Below are experts of layer 2 (counted from 0) of a mixture-of-experts language model. Rows are named router (the router's row for the expert), up (a neuron's input weights, with its number) and show model dimensions 0-191. Each number is 500 + 40 x the weight over its row's rms, rounded and kept within 0 to 999. Numbers have three digits each.
Before each expert's rows: "mostly gets" lists some tokens that are sent to it at least half of the time; "comes after" lists some tokens at least twice as common just before its tokens as in all text. This comes from a sample of Wikipedia text that the model never trained on. Tokens count by the router's weight.

# expert 37
mostly gets: " \"", " j", " g", " Sy", " f", " the s"
comes after: ", ", " (", "\n\n", ".", " in ", "| "
router:485514492488527514481508524447544488380541516526507513517474537484513474521489461485501489446521442515496567431509501476628490468496456558499519532542534515566460497482495481526425453479462579536402518488447485475538603594541500464512533457485507471474561469616474517593464528479535445512507528547496510529503462637448522521510462499449519540504488570536475482431484444492470474472517500508499488479510536501521545548518517485510522472498513491582495503529466583521521505501501533466512534574497493548429496459470452452508489488619465527504561474474465498458533524551502505508
up0:435448521487516531518490470515529571495545526541516533462507434550507523534517505560528477520527486580597446574468459481505509459532537490503434527535477515515484446515539443428494431440465509534537481531390405561523542548534505433517488460387503485547486523579497507523516487518492531530487390450517572537516483535450461536512466492459536455482461471487446534508484492414493531450494469539442521463496470514465592447462512521486483527493505504482520518466467569504496472490532524554520421396542506486440474464511574477452503522518431491498469571504497495512513511504515506556
up1:471503471480469479534499500541525471478502464460550498426517447539471559522542527514537579459476458486558461520483441483499510459470533407541455547562499495504519519591505502469532516468485470529579416551499545531566493538530549504506518473520507557607501487550536533522450490471487543487509517488459541573532435505455475482551484540488558456437478523470506596562536461538472528438551502391565531516487531500485526455487438532482425520511526482564525516492515512484557452426482514494465527548536464425511518449548510467496421521589482444448516478453544498500530496466448508558
up2:482536469423443446442440512525469445534499523508495487517452521525490543467496494487522472475476605519447531553558466538559464484530611556528469495456566476490489446536473491480442552442523487486509500458516518513487485478528460465492561538509455453431520477446527526540527493536489519445593442473529454530437470529476546524462528444462536438524512539519523554507478516451498477486458507536442518520483466560553415505498525458485467500515528617511509465544417556492539499514551519467487558447534497410477466524609507476533518433484501473543500579558533476539551526498551523507
up3:566493491553505517438536518523513431551494499481513480504554450422550541463485489488502498510492495477460572525518475550474512504465470462514514523486549552510532480570468473460533517480484532540514483438528557454454508507565441453451523508552448518457485609469376451439496520442541513501514400475484544524529490494438508507455479478548447489526506510480503512505563550543406452464519500537471494502524477557431457483499431515485528454461562488555462474501452471505555475502487467509456470535462544458520492467614404455557472552526483562440487453509505520533546539542459576478
up4:554496518445478500532501510498517507495508521555476507501512456493486540479465493546479567457495524546433494567553486511530546512505482465502465525488467526553542489472439461443497527543472618494495454465481503490481516488578446537562478555519440481582460461495540523518500516498517560471463526509527389511483489566479521499584478496499582467484513475531492507462504502553506485490459450517453475423477478575500522526520513471506463430450472574564560463446464459467493505491397515532423612473484475474514470602484530457515571460529541549497470516493544444470488413467494401518
up5:569544496455499480552554513479510519477554551434506465539471477480520503489524455389511488575407515429506457564451425430535536470527511544491512469475559532463469504559487581485496487474524509426564520453483479549510466506456496557506468400504483474507548495409524511551420501500550510501521480475554587484496545518525430524588490434478497532499416529533514582488541502530566517489547509493464509489504500490483501465539521495507453521472512542423569554495577469518537483511544544550503520463493493506544491461514470548521464504468503498479562523448489440460545513421471456441
up6:518510478491468551511518537564427415504496511500510512422504488495534557576503509568487532442427485459489490493492524490561549460486485545523511515498487486532440525435501457488459418506508505407496532519499507563510518519520491412488522473503531477492522464535527484491451435463538438536472475540448493454528562456422472450541426492518529516499515486503504470531437522529484537438462423554439497467627445492522516538466517503521588536516446485522478540489461486492542520543417524496522564515482502449552578462518484426551557407486466515589521451447510485483509506483495441557

# expert 47
mostly gets: " E", "- P", "- E", " Ne", "- W", " Sy"
comes after: "\n", "\n\n", "|", "The", ", the", " | S"
router:518476492597467520548477493408507468484524539528497531498485445609512511499478502515551504500469497504458492471462471515600508520473442513482508518409495503550488517505518486487439524458511593483447483526489499432463606510467498461542434457527522596465477520490512494550500472496523434483498476525574507384502547609517500487510494490527525503545511543471492504466487453491469491483504507490526481500505463528580496501506525534473482483504534474606401397471466534469533509529526525465501467509546582431449523520582539499495487538500530459486522459500383509552541460543501454487
up0:473437490493511526490445495501531564461453511519508544506460425523454446547501500566491540515505481494537437622480476557526510505489497453499417558538519473465525435540554481470502558503501523468532525475375471593514495535524491451504496469406502505522448516538539450438510506515545488536492466507472549498530504497449510524471461501473558458494511480512529517543545473475530517463551475480477532474538489504539547462494517466499532572488499460506478618441585571577513486468527538512474437481518458459414457479455545517495476541569455473415538568517496522555523454530508532585
up1:517509512462492465556536493511472503472494480498553469451499493506429578502565539515533538451507528461554564505515465541536547503492557478459418542555415456502539514576537542569480509423505488510498445440476516482573467515529531544581536477503529525543480456499599438464519467496442546495517520480472531535547514500455488480552531576430515486465473520492507564551559472517486524471522505509513519483452501539472531452462482575509432482442540468562583485500485496473567542395470534459488442556524474457509484491576549507513422499504536484426517539487575483504505485475507475597
up2:491566436398484457454448561552464439464493528575528450520495574515435545428480503472516445516477604518422482478471475532546461504539582488486519532448581487437538496439516465516510508496509526484474519400495533514466566512458432504512515540493421447431531438453566460552553517556474489449536483441535452531475537561444522542502541466490502512525452498487507497521517485520452424470499457534489497491474481535527509467499429468499492473477535525481541461500428506431536503558526533506454556492463490406525501523550485498516559443477530462545510530512518468494549467481545488476
up3:502496422527483477400495560595559482537465485495534515528522527432469501527512497439534538499490491447457569545529516514503508538429479495505505526456530556471516476551502454457566488475515540505518511422480561478455517515523496450470512554603456555523486606446406475481495563453519525504461454571534509553533494502470554485542485484489479487530494512510555513536515532520402426494513488578469498491481488529516463458455422527512531478516555489546417470514514474465508511498511476488491453561498528417505493504597499409522467568507504574454519437577524508518548499527493534479
up4:545510529497485471541492546487483511488477542543487526526526412545478518525434510492559501413533477484419481534543515487500577580555524473514436487454438540555501484514485453481469505465511540491484512481463522474416524468560492519574445493541465453605446542466516528503515520530479474438487564562433478543457468530508499475551494470565514410506505511532466459452475501572508488475481469563511467431531526569509533474496502460497522436435488588526568465482507507545467473504424499543544544549474480553552478590559529439524595477467527522458514484536493498488481485566445461522
up5:471524527453535444565550497542490522504552562513505485475537546490468523488437533450541532492410498476483516597415458414545504455551444475498518413505522442458475521557467544461551455514509534505434525482501527567484412571476449548475513434502445515540539561432511529535457519531527444498580511449517599502486536453501456474576525496513488537489450511490505532482557532507505485461560518492462557509521531507531514537522535502512465514471501566454475519497504433576495476526512541525487478517497539443530492498511482532540561501479521468445503488394436442455571526439458461512
up6:545444481471464564517536553628461473561450472560438514482473505560523558534458463563491553445450510459528521506496486473560586425493444505494495521515491523503431532476450493463467449468477534450541530546491490495527482528472531472495528475591499439464504484518585452500517487452520450512480474570501499461582545552407493473485468471468514520556536417440462504523471528537537498435504486540473475444598440573514473489460502464469526466470498467528460518528451521553468513532428525461473564490492517430536535483544494493513553462483506488577505436446488474469458530492529493495

# expert 44
mostly gets: "013", "018", "007", "019", "016", "017"
comes after: "2", "1", "7", "80", " =", "77"
router:529502512494513493591519544502435460434541481541497464491513560500483487475499527553479532526512541534522509507521510521485520497463425492511534564442525472480509490533499514481468550567544502440551471538560514451424486463410548562521605481504481527499448524528553473491488506496443415454516528433602491473488526466519474513518516504501465585482463425460493506471506477464538495469497521501460582510461432470399508469470555466494499476517512458512440419491512501514529489487460601490526552517437492493460508506467501522486473510555523475494504537470565510547544470593568352511
up0:467469502514507514471536507553505516456473530559551525503507424562455500498508541580486471592508451552552462613421474490471550484491541480499441590495511446461480445448523470501456500485509451503558530466427458562497510484559489469491472544404453452503459493588515476476489465508504451614500442457498535468456479511455530508494459489454549443540474522503495564573543505503500562476449498523517509466508467498477546481531511478515472535486479480460504554487497550528484502516521480520535488435497505496378437460468566458465500542501425435506494552490519418563537485515493506568
up1:504508524514501501544579544531517490473516436463579473393547525495477587535480535509541533436496492507521526506509414461533493524451522476437412482534479470473574495548505512502485486462513462518504487488481506495514541462525546564583556462486519511579499445509609523510527474495490539446489561461451498569533490484463461540506500484479512518379478494499517559500547479487532522505516514500583514506432539527539581479497453498482477496441480531541528551452492486518542497425477508458509509559527482455580497487551570537473436553568520500468524523495494484506499406466430497611
up2:495522532479505474431448527507506438530527557580497537474508571513507526473459500501492448480449550517462512494547488608486481470512557529490460489470507494509506428512457469498493493515481518484484528442497504529462501492442462411493514518497477502501554394391533533489509556478462477464573459520513354526511500512479524529462511452494493493533483515501597471522463538458449541510442513576479547489476498558565445491538455469536532472478578511540517468474453496541512494510513515442472562442504509421514517531591569528477454417529485455562523504549554495600490504520555504479
up3:532452415523488457427531560542543476533458489505477556545552459432458572503542521494552499496491483446452551509516492591484456545434474472490538515491517513533497485528502471491561523428489560495460494399490530534465478483495497454486490569564418507514501549500453471495501549477512563518473469556560488491551543481457509495486459469504426507515502520511519532468570558491465440492518511551486481477434484537386520455513469580530554472515550497507450458485482427468525468532507438562488443519501566425541464524571472436503489565509537558447505437570550493540536524527495496470
up4:589485561511435457598515536488493537514471525563481502521534442533492528532456544522499530444488520516386465540597488555514535472570491496519437510466463473556554470498496500464521497473466529507516517506441544494519513460528454568571449499516476470550436527474504505514548519498486523447467444525526506459499518528484448439533499473546527477479533512493461420454493502584531478463469445494427443405519548577451477499503487454516533486467506552526536457466468482504534473477413533508476561529439466510492428633531523489557539464519528536465477519519514536468474415527508453487
up5:483540530469473482580580487485484503488508598507457442525460522509464404503512484436476494570421518447458490519456412448459505490533486542476454479510546418465463490506491556485457450548511499484541521536553535479502493449472432536419472447464499480536571555492531465527488510500485482524521490504577587503470520448512475479558576523492503524434453505471507567509572396488538493526568541497493556513525528489435519454501580503517520492504510538429523574520525513577524463530524555530455510517468559525531486493473480512544532492427475548483446495435495448472532534426502535479
up6:525463458519494553461509501552408490547482484480468500422465485564509583528481463602530507452472488473510525465480491502534559429453452525531488553530474494508447503387508496447452388520464514454476491589536516545446533508550482418459525488536528462528494492565523482509505438458480464537490473530410529475541513508474430498585473514478522495521523457539473478467463515504501527463451464516518502488540463488487510432495537534477600472515480474497539511463492510526533488564398510528524520459473512432551579483507559455576568474501487479582518474472516462465491449514466446536

# expert 25
mostly gets: " r", " local", " government", " politician", " social", " public"
comes after: ".", " in ", "==", " ==", "| ", " ="
router:499541496560518476539567535557534476538542490536514487531466486475485494471495522537453521504517466472420489488401497481476507513512524517476489475526441487551555508488470515603500533614524474382435534608536485433475558480529535434501559425501500532505530539467540500498436539499424564505536516455538478505539576541494525523522458495491502508550502480490524511422476545467508487472507479476506595461507582485505476506523502536479516471518493486573477457496343486499439508502504589509526475562544518429493472451500444475537494528511517496456478481487522509570489511472567521515
up0:441440525500518515437499530542495530490509598561540534513498423534502502487519502531506484518507451564569448581487450507470559443536513479536477513503546480503481409538477445484483472470567491438565522481408461551496557512554474422508495477399460502494485511540536481471520504488536473571483445421509564489469546475448478552459467517499517470518525463497413535542524477485551520448494434493503543483522499500474544478509526513523483581497490463440441535498523524554484480473531516517501464394499433510466451480490599551500526529539460446513495597447527450521513503542479524578
up1:511466496482459466523557513482499483483498487475540489479502481550493554479573535522528568471461447481546531472501463506495492499495540431503426495576434470489558529555531490480556501499490410521538413491490518492567538524506561568564509477524520537580484508528576500521519551517444537473501472518447532535529516488414486486524548467459563489464517495459519517568566413538471530425483504474595498491482471519491536439444439497542445510459469491517585487531497520495566489366521497459430516587476477471552512467555533484516477507530525509481501540458556496529534528467534488608
up2:558484444467464550458447539496526466503560579551530415572486572489498549487529447479440453470482604434470580545524512490516455500500569525478440550483552543476497497502527489501538535453532494481502520427486512502493511480440473409519571531491504460497501492458532502508468524534495414468598443486559420506514492536489523551493542513461471495542495453541502528532531481506487475515483466529453468543492476521554486467405461499478490485504557553485558454482448483543511495508530512521430623417478458424472499521599536457552469471493482487502485536535553525508538495541511523487
up3:508492454485468470400540533524526395534458457495523486490550435453503549499542538486515557527488450481444529581497537544465481513470449510549479499508546556484488493555514513428564487468477521524524525488470575528460455547545488457483526541546447548514462616543448464493499546431515551458454436545455531536524498548451546501533505461486460475521520495527545451469567509497459415449502495530512503514513536563483484462477435542518487469490574491539461494525490489486525507526509461522462458471473522458545508510567503436585458588535560573435497433527542551517569516512477531447
up4:560476521515454480534544524456509487494511488550456485526509440526466476508429544498490483474493510470419526581532522484505587502546501536553472536502464500526599495477482453491496503489531553513496511483463526519459516460539514537583459570496479432558471515506544509467482568504489496434467514537446466490495466526459460463497453496504520454508564483543511459455498468551502506431468375504486473471507534597481537422495544424467491454487441581481537495461477501502516479488407518558450583470441469461531467658524536444491535452495519511448496480493495464505494515523523424538
up5:558509476462517503520559529540544458539588590496517562494500505493467484560522441440542512537416511477444444527443491414546538530526440533541467454509548473452490461480475550480500514559525513438489490496441512517523429540502456526423458485474406505535523549395549498532507534472492516494547512481509543511497558465531427459522532461503521516535500551539467556488552471517557503498513474445473485519488518490503495574503479485544473502470505504424559540554497488512471486529507516565499467517476529523565500487521510552561489481457539471415570461426443454502581552380495512474
up6:519494447505475545495486520579432446528433488540467508415474491507522565570445502527486542445430536456492540470475489488504487433441414551506474533498478481550451555434516513454441430470458521453501497601496476548496495506495529434508501481472481478513464458509517460421482443449472477493509472537431523452538549490464465508565429468519540495562547479484480507488495509505511517447507489536453456438558476491493492508474540503512574433456513512502500502531485504539499492528424553524526527471503515427559549507533498413552573430471516511630523409448546476461490506490478462502

# expert 24
mostly gets: " inter", "==See also==", " professional", " natural", "== See also ==", " pro"
comes after: "\n", " ", " | ", "| ", "- ", "; "
router:494505508625507509464582433472525516455474528527489497522504564495509479478508520469601401437501532473464470431417538600633498548518454515471529509408452507493492482490504511598523439515472572530556454479464470471527514423503509492529501449497497566584503473514518528534522533545514524470531517454487487513474513511479523510515513483513497480538486530496541503372494539499453465484496519510471485474396517503547510500505462512491498504482522518567481425527481499508524467500481510427534507616537532530517529515541488473492504524593494498490492457499424501529543467546503440501
up0:451477519514531502456508448526506557474539524532510515493509423515487463572489494575570474497486446477579451616428489480475544481534534505516405521538523499463510428511549473492506446455509473466582528516427447552485503548488472410517475473445509448560554479595527497492506459522471542573493451476521581480478495500500530519487465504496521474487546481527503553494495530454508558489488466529457537441522496516480554495487564482516508536543478474511488523478506536602448453460529496572516452423519461453445463488501619491506559519556458465426555538520485466491478523534531541549
up1:460545530490469439545470498524551478505488441462545452439525507513496596494532513492533475424440485468494534504527413523529501447499549429471478522549414468564501502531486521488563466468473470529513412467477505550558528551568561605546477483492502516589549512493574527505522507499445517458507498472422458498475493484461496484520493548495517490471494474504505534544576449532467518436482482459526535490496502547485540435453432503477393529458500523496523530486474503507607503398439461456456452546474440473526514506549552549528439475544538492508551550455518505550518497465488494546
up2:512507458487495525406460524530523451505511540493525475575459507519454541446486516473485472468443603487407508548443459545585471516459580510527481479434518549486465441482479495518551532461501442495496521419491535460537503472469453493499528505496467521475511448392478476472547480566525459441586486501525414489445484536482531551494573402525458525523457526489548489515472591490478421464505516481485495542487525553532498493464425494550512442523521597537506475564446502512519513522516525533454549521528453449439491498584541511538508482518520509485486511586500451552479497512541476519
up3:505503410538523478439596558554553421530488461471488517552509487462527525467515526495533509447475480489443552559528486551483448582487429486531514520485547515514505499514498446470498479476497541524511498433476536525483486523470491463506494509589431547509502596491444457447461568463542484522480470549509478537555555491444473510540478500524438500522518560557523472488530529536429419492549519591472484538471512504427509447494468527470518493506565529503469475547491455458505482477507478477522452521442538423489490504599451395502478521558518571496493397551554477514573519482505539482
up4:520476519518441424525513521448534542493456510564416528547496457532512504524435493494498505437510505514429466569576499531499531523509501466532482542536503522549586494511506462443525515530491607522465519499467525467470502465608472524588512530545453507560387540467490476465523519511479505428417523524471483557444514544475476469535459491540489448503526473544488442467540447544521441518490426555495438473495509536498514471431503469503520453484495581490561433496499476471504532472404541514485508557449432534481433605515544509508541474477506495478500514513543522541468432477503447475
up5:574511474473522447549564418485480512534535606485554465488540478469492489468516501411547507580455493443493508513437405522515514489497513496505526467478547433518476513576574532439525518504521496515566499527504545560466511502537455516439460450484425493522573529408494546555498516565526491506481527466517524575437531523549475516606507526544523515502458477459497542530566492480539545478525487523424498469544506442429504510587530503507442510505491557411524542454567478552512495512508488536489493515525511507530456501523502530518527417452534500474508499405477454494519543463472558472
up6:539490418521469559460511582549492409526449499507483547439531455549500585554404524592493555474413530444509492530515497485528522468479528517455448512491466472535432512480476488427473403500515477477483501514506490519528498531523516446467559466489511436555529487571537493517490482454545422581540439543455494449565522508474491459444442504514527511532522515542448474526441520503507523508512496533515488411573461504522455493493547498504489475465474466543529502498469508485507531534423536528490537492494497414549576493573518489539546459563535502548534411487494467434450505461550507481

# expert 23
mostly gets: " California", "ac", " Los Angeles", "asc", ", New York", "uc"
comes after: " | ", ", ", " in ", "1", " ", " L"
router:527513508499442513472503503474431499534484546486500515501520563458520473466486474469561383463522536473478428526495510585567526484490506574468524517495467468543555520510484468487546533487511520420555553499537470526514575481532474483528559497509674505633482471530499446491461576475497472468514493426570511434499475605511491477473461492426471514489528493480513473415475463519478492505484489516458597500417520503468511529479496503519488469495516516603504479452431479450451461530473557417484490503530485487560486531467540517509518500520495441494510465497498485450463502473496465521
up0:450415555494498533446474549549532521444448556552558505494537442490511435455492480600525446512500447530571495574514482488493511506484466505490430568549498500481480459511543453513516436477503465521599496518405430558466535495477458409545513488405512485540436461587525476492485464501532467511489420501499554485463525490428487486468462516474511523491465481501466579537491475480497539499545409514480507487533472523511552548437549443555506541457498516484483548463494507543457502517534522554491438440503455446504480465455592509508505545552433435484501554489533504513521464510475530534
up1:508513469514512472557537465536502497510500454437542479425534467508467568475514481474485520495521546548504515488504455488496543539506491431429425522528476438475496500506488541466529495413483417486518438481459504538549526473541529589596567523520559531571518445529567508528512532522457532475465516523399539563494495506464467526479512535454517554424532548461519524562534488549547538455520542474584478488463490513520618467471432506577479542469526449555535548509489497452525499440445512483453511560489480435518529437552560499496445522514502492481489526467532459507492470475528483612
up2:493574418467492460436529488573535465554487530556533511519481549551473568415522522473424456478508556481489557513457488555563494487543545490468515513437501486526534487557497465466534524480533470558537550424520517466472524503516462500454553502507470424463517452420532495542549483523521491459572463493535456514447474585476528533503560456469519470541461449487491467530515524490489447452450472511434509560399494564517471508490454475468547475527508524540539485565442450471548507484542472484473552503530456462464501577548529468548457453503538432566485496549549445578548538496560490495
up3:523506412550490501422571559570537499578437426468501531516527436446514513447524550472506502488457515465461542566459497520533446529462469541495522530465515537463493491504529501460540486492449568491538504491489528486469517525484490472526464500575442519558507522538439488495461507432492521484471488610520532491599518549452499470508436509578439535549539490537577518496525528496452466505511517531482484518538505531440498491521430527571526471474589544498481479545508444453525463482481498493507437558451599456479514444587502421511514537455491585494513455555530470514511525474477559446
up4:498494526602496545502489533467487558524499512540435500517520443478472553524458517532560502412563503492415462588535554506504526503513466468500455464489484505511588523520519519428471496486454553458454511507438497474517480487508423572541514559542450535565441552485516512514462571457455549416508505520468501530496501564453464462579471472505497437487535451523481473494555488579525492507492447526497469434490487566483506440465504505487495502450545555543549446500434480538472519472398535490462516538443479511465503630511564512467540497457531478463482493456515520513488426459539450521
up5:517514471473553482505545533495546545530559573490463475518522517473469472497471491481508520555409542432526438554517404425488525485513468489429519480510544418454442530524490518473471446522536533452534533477510503514511423471568478540444516420499482543462556512413506472512450493550520485523559507466499594540450469449513445436542483505506529537443464495493461546480510549482541529477547517532439541514545497507454540561530569478503523502463532458448519549533512504558511502516524548607472466469478558489500483498527526529526544432498465475475539495396520442498554489391459508542
up6:520526482491454540486503565590436431549470491546484516413519452486507581576407492576498553460437491461487489503458495560533497475432464507511503535466451533546473488421495474466442439477508534437473473526457472549541497545539555436484576479485476453512506461478509472452494460452495417498513490521431463480562529507468476473486447495515497525495520489519470485516527504510524490478474489534477470418567454510482486493459512532500529476458506468548519478486449444541501510559466522485528558464513463428533608523561524528498572485476500492549525388403499514468429542433500465483

# expert 34
mostly gets: " Ros", " Ret", " Rec", " foot", " March", "400"
comes after: " | ", "| ", " ", ": ", "; ", " ("
router:518625488535454510530513538414473456407500492472524531522502515529489499491494479547474470549511546530486445512531524528463420553465497539507503461457515511440444522488511496494393544518506505558429470507544524468442603441501504518542561424522514570527537583487563582485577495522488503505627497415487494520528486528527507497470475486512478541490459407517524458499509517494485476578470507495444543506513450497484436507515486495517503485482489489534504381502515513474534473482494419506536486467507536479461527428503487404558500519480417502506491496490522497567457503563516478488
up0:480475474474500546458482551498547529461517565534544548538585436538509455521542535557512499514526455522589457584508469531462565491524494461496455578502538479470526477472489469561493513471506444469560486491402491615512573533548513469463493443468507482517454464560554460426502465508539442590477484487502549498485517483447515521481485507522496494496503499520520539541453495480547575466523433489482553463499493528477490492470516486510502558522491487523488613471518563500447487516536555553424437451560453470402487449456582484467458523503455430474514517475511493551570483486495534522
up1:447566509460496491593533503514513466509474465447561462449536461499472606493534488507539504493439470529555523474486449509468522536470563429478448507569535477509540514570503506525541563460500456561468449469485526472533508522532581535528456464521497500571499480530598511506551497471448513526519536491426512573516444488431462514484489534474566511460479475507517556525617448502532474477495502482553506542479454485452561480428521517484481524446468493497525503483488448552588471428476487472492497584509513464496486486557542496568482523543556520433482638481537503526496455506498469531
up2:478526488425490492487460507514490438523515564532536551501497577524499520471470489472471446480460542460465521537503481604527440512506576510477496533422550531486492479506508510535493565441462484494526552450516512490526492505427469444449543513485471472469514437391578457518567547573487483464520520464515448526436447491484521540516525443454504452538472505546501469582528553464461499453480529546461469513512490540556430443471461499481489492504533562554590466547453558534541520491518465469470494482563473409446504552591487480553463459475537522531555511587514454490547520544558499479
up3:531512424525503512373562457530554468532498471490523541524527518491467526528518525455545500462488501491421499592510489522494507550461475498562484590419531496479562497538534484424575485465505571491493485408502545470466478557512478479468503535574473493534520607498457446475501528480488528492516411534511551500557534525456495488529517493536463482472494483549539464527572525466408445499525490555479478491483468536417502473511379528481554470559541461523511471470499504448517462521521453537480459501499518450530486471595489463528519556516515586470521459578506502503559524509483537492
up4:549516552517473494549501482524531521514499497535437438536516459509463532478490496534516534457510527502396471566583489502536529428570504472520468555526450536528592453499492451435503462467473591500489501521491526443431517485609460552549507546503465504563457528499554485446505517526527503453517525517506429476532495561461463474489495496515531449498526470511448424468553428606513490486471407508507457489494522538511542474486491496498455475493521561525575460457444502481482429498459511510402555544445471480471477569514553418536521476493534504535521531439562516474467472508546438536
up5:522551517442499509579592455486513507524573591512495500556504498502510493518488517416472522597423529455456461547476457447521590454534469515492515436442585432453482497573517564498512510532555494500487495503542545570481451459532448485485468427492459519504572503446515523531530526529476492521541481490573503613432528490483477466562530521572525524518470497475506524445565429506522503489536472516473550518480507516484490498526537545501471480488526532461537591485519462555485451534574569547506481534522575506565513471508443496460531504525506461438526475465480442488542510466471529539
up6:544470446484522580515508551584428414543465531534502539437506490501524586522476507557498546461427472484499533489466510494520526433468447531529478555432488494554437567417469490451433427534496501440467511534439511517475539542516509442514493477482512443511486448506593488512467417456496445519488470547455503463541518494471466443523471467527525519516520496488493476505455507521500540492493527560469470459586460495489496502537533515529577455476493497539490474454451475497463449506406519500535517485478475423573565453529528408559554444463504485569468426428527459458502496486497500505

# expert 38
mostly gets: " Bar", " Cup", "| A", "|  |", "% |", "| E"
comes after: "–", "\n", " | ", "; ", ":", "andidate | Votes |"
router:504501541466518481467554470413505522536494484513520521493479551548506484554512503547455367547406469497434517457445627538537475493488507558480494588400476500559500489541520562537487510580489558387545558472462511462535466540505527542520522435525587562475475585474501455563531568540475482497529513559530508476458482525570496481513478517476506499425521542533545512416501507478516506626481464483523526491505547473480514477502509467505504498506514517532511435497463514469522461482505458494496537504542492438471502461493471423493487489535440450465497471495498505531470519556471495509
up0:445482487477497510446495536492468558491528531489585559489478473568500474540565493601592466520498487516586479642470468495446532542509469448459477534479517501463509449515566449436491497464503493479607520506443441568496494553543518440470507486431483507555493508556535532471528511525547479556483434473502593517534502482467545469459473487509540465471504470515493527504527441480522524475540460470458560427515478540450556392507534486516486532535492476504470561497525521547485439518525515491501481464503508481453450469496581497488551499533418435482520576517501448497494523570463509517
up1:476515502504486461546506538526485497515502470456564478441500477533449558517555532474542532456444484529559532512549437529510527505496497442470460519576464474548508493525482505483574464416454470531558437448448494534586485500521557526544498459539468529555453472464551498484537516508445515512491557476439507589526499446452496504518467511477560516406513495467499563542545430565482512430498510486571535527448464505532540505427474511501457540497522474527603543506464482527549466414487518463479460582551466452506531455588557511497496511535510506418536565445558503495525451488476525571
up2:480539478440405505416511551493498442475483529572500495531499568487450541437479520483504496511459578540396523470467504521522411455518634503513547503419525522446477454522478499500499536475450429473507501426498534564500485504496437466484470523493461467465523465467532531588502488541448473444536484497531408504419550558534462527465495451487608526509498510502511469465501466520501397480512525524457490517463454536511466494491496502456507481484489544485533524491382508521530494507561502540401533470549517456512534516585526477527476427464484480511507530510535457514516488503519485497
up3:529481441530484536415535520528558479581424462521489523480493482427464534481486528468534533515550509495487550552476464511483462531482491540510496493476480500521482500484540514508580533462460529518510525416475568520505463525506518456488506554595508547534488580545429464486479552447474553531488434509520529522494507514474580466500467450560395500538491538535538503505540507475465395523535534572529505525458511577472511425484455532506533468496541502457429446511493482476559425537550523499446514526476539450495448460562483458504504604512518555450480406586555521527540519504505519453
up4:545508500490477466563499526467510525549445500556454500515474430486451558508407535494552523447517519516387487574570492508496543491546512479510415515503491477524577491521485451474512478507472585557497507522463547486452513494539488563566463538526485460559433563463550518520530571516483513426462515558461517541494467582469478476557447506527499486453518479541506444479510461543482487475468475494496457439470542545499522464487512432457539449499515598534522464473499495528515494460425538506457554437482475470536522644509524449486530464478549519510534457452523482479440423521545467479
up5:489537439449495497548569445538531547479546596492543411528489518518470441507532473425555537554466511452459494566448383455525551484529436517507504450461535446454454526548535572491462497495486566481512511550495544524522444490479457499396478456473494513476558544458535502514437486587511473504536526444510569522486549505496467418538523514547549507447478506524469572456536466535522527504522506494462546491511518523494511568511534466518501511479555497437474494581511449532514509524521523521481544531490533509547490511493478540491509493458501500444458465410425431466588508417487498510
up6:513496489502492557504529523612419430541492467530467551392504488458496577538486526580497522449435482454486536474485526529532519428478456552485485553468477529521440539421498515447447438509488528446435478528511512517477525497514532442501494464501505462511553467513543498441504449474491415489527464597414506493540543506490461483513445499532544483540510503479446526453455490485534546483449501560514507454566448504498496494482574513533544442502466474484487513522456499510524527541433553514529552458506500437535550503549505437553571416503498509597493422440528475452499512501485424490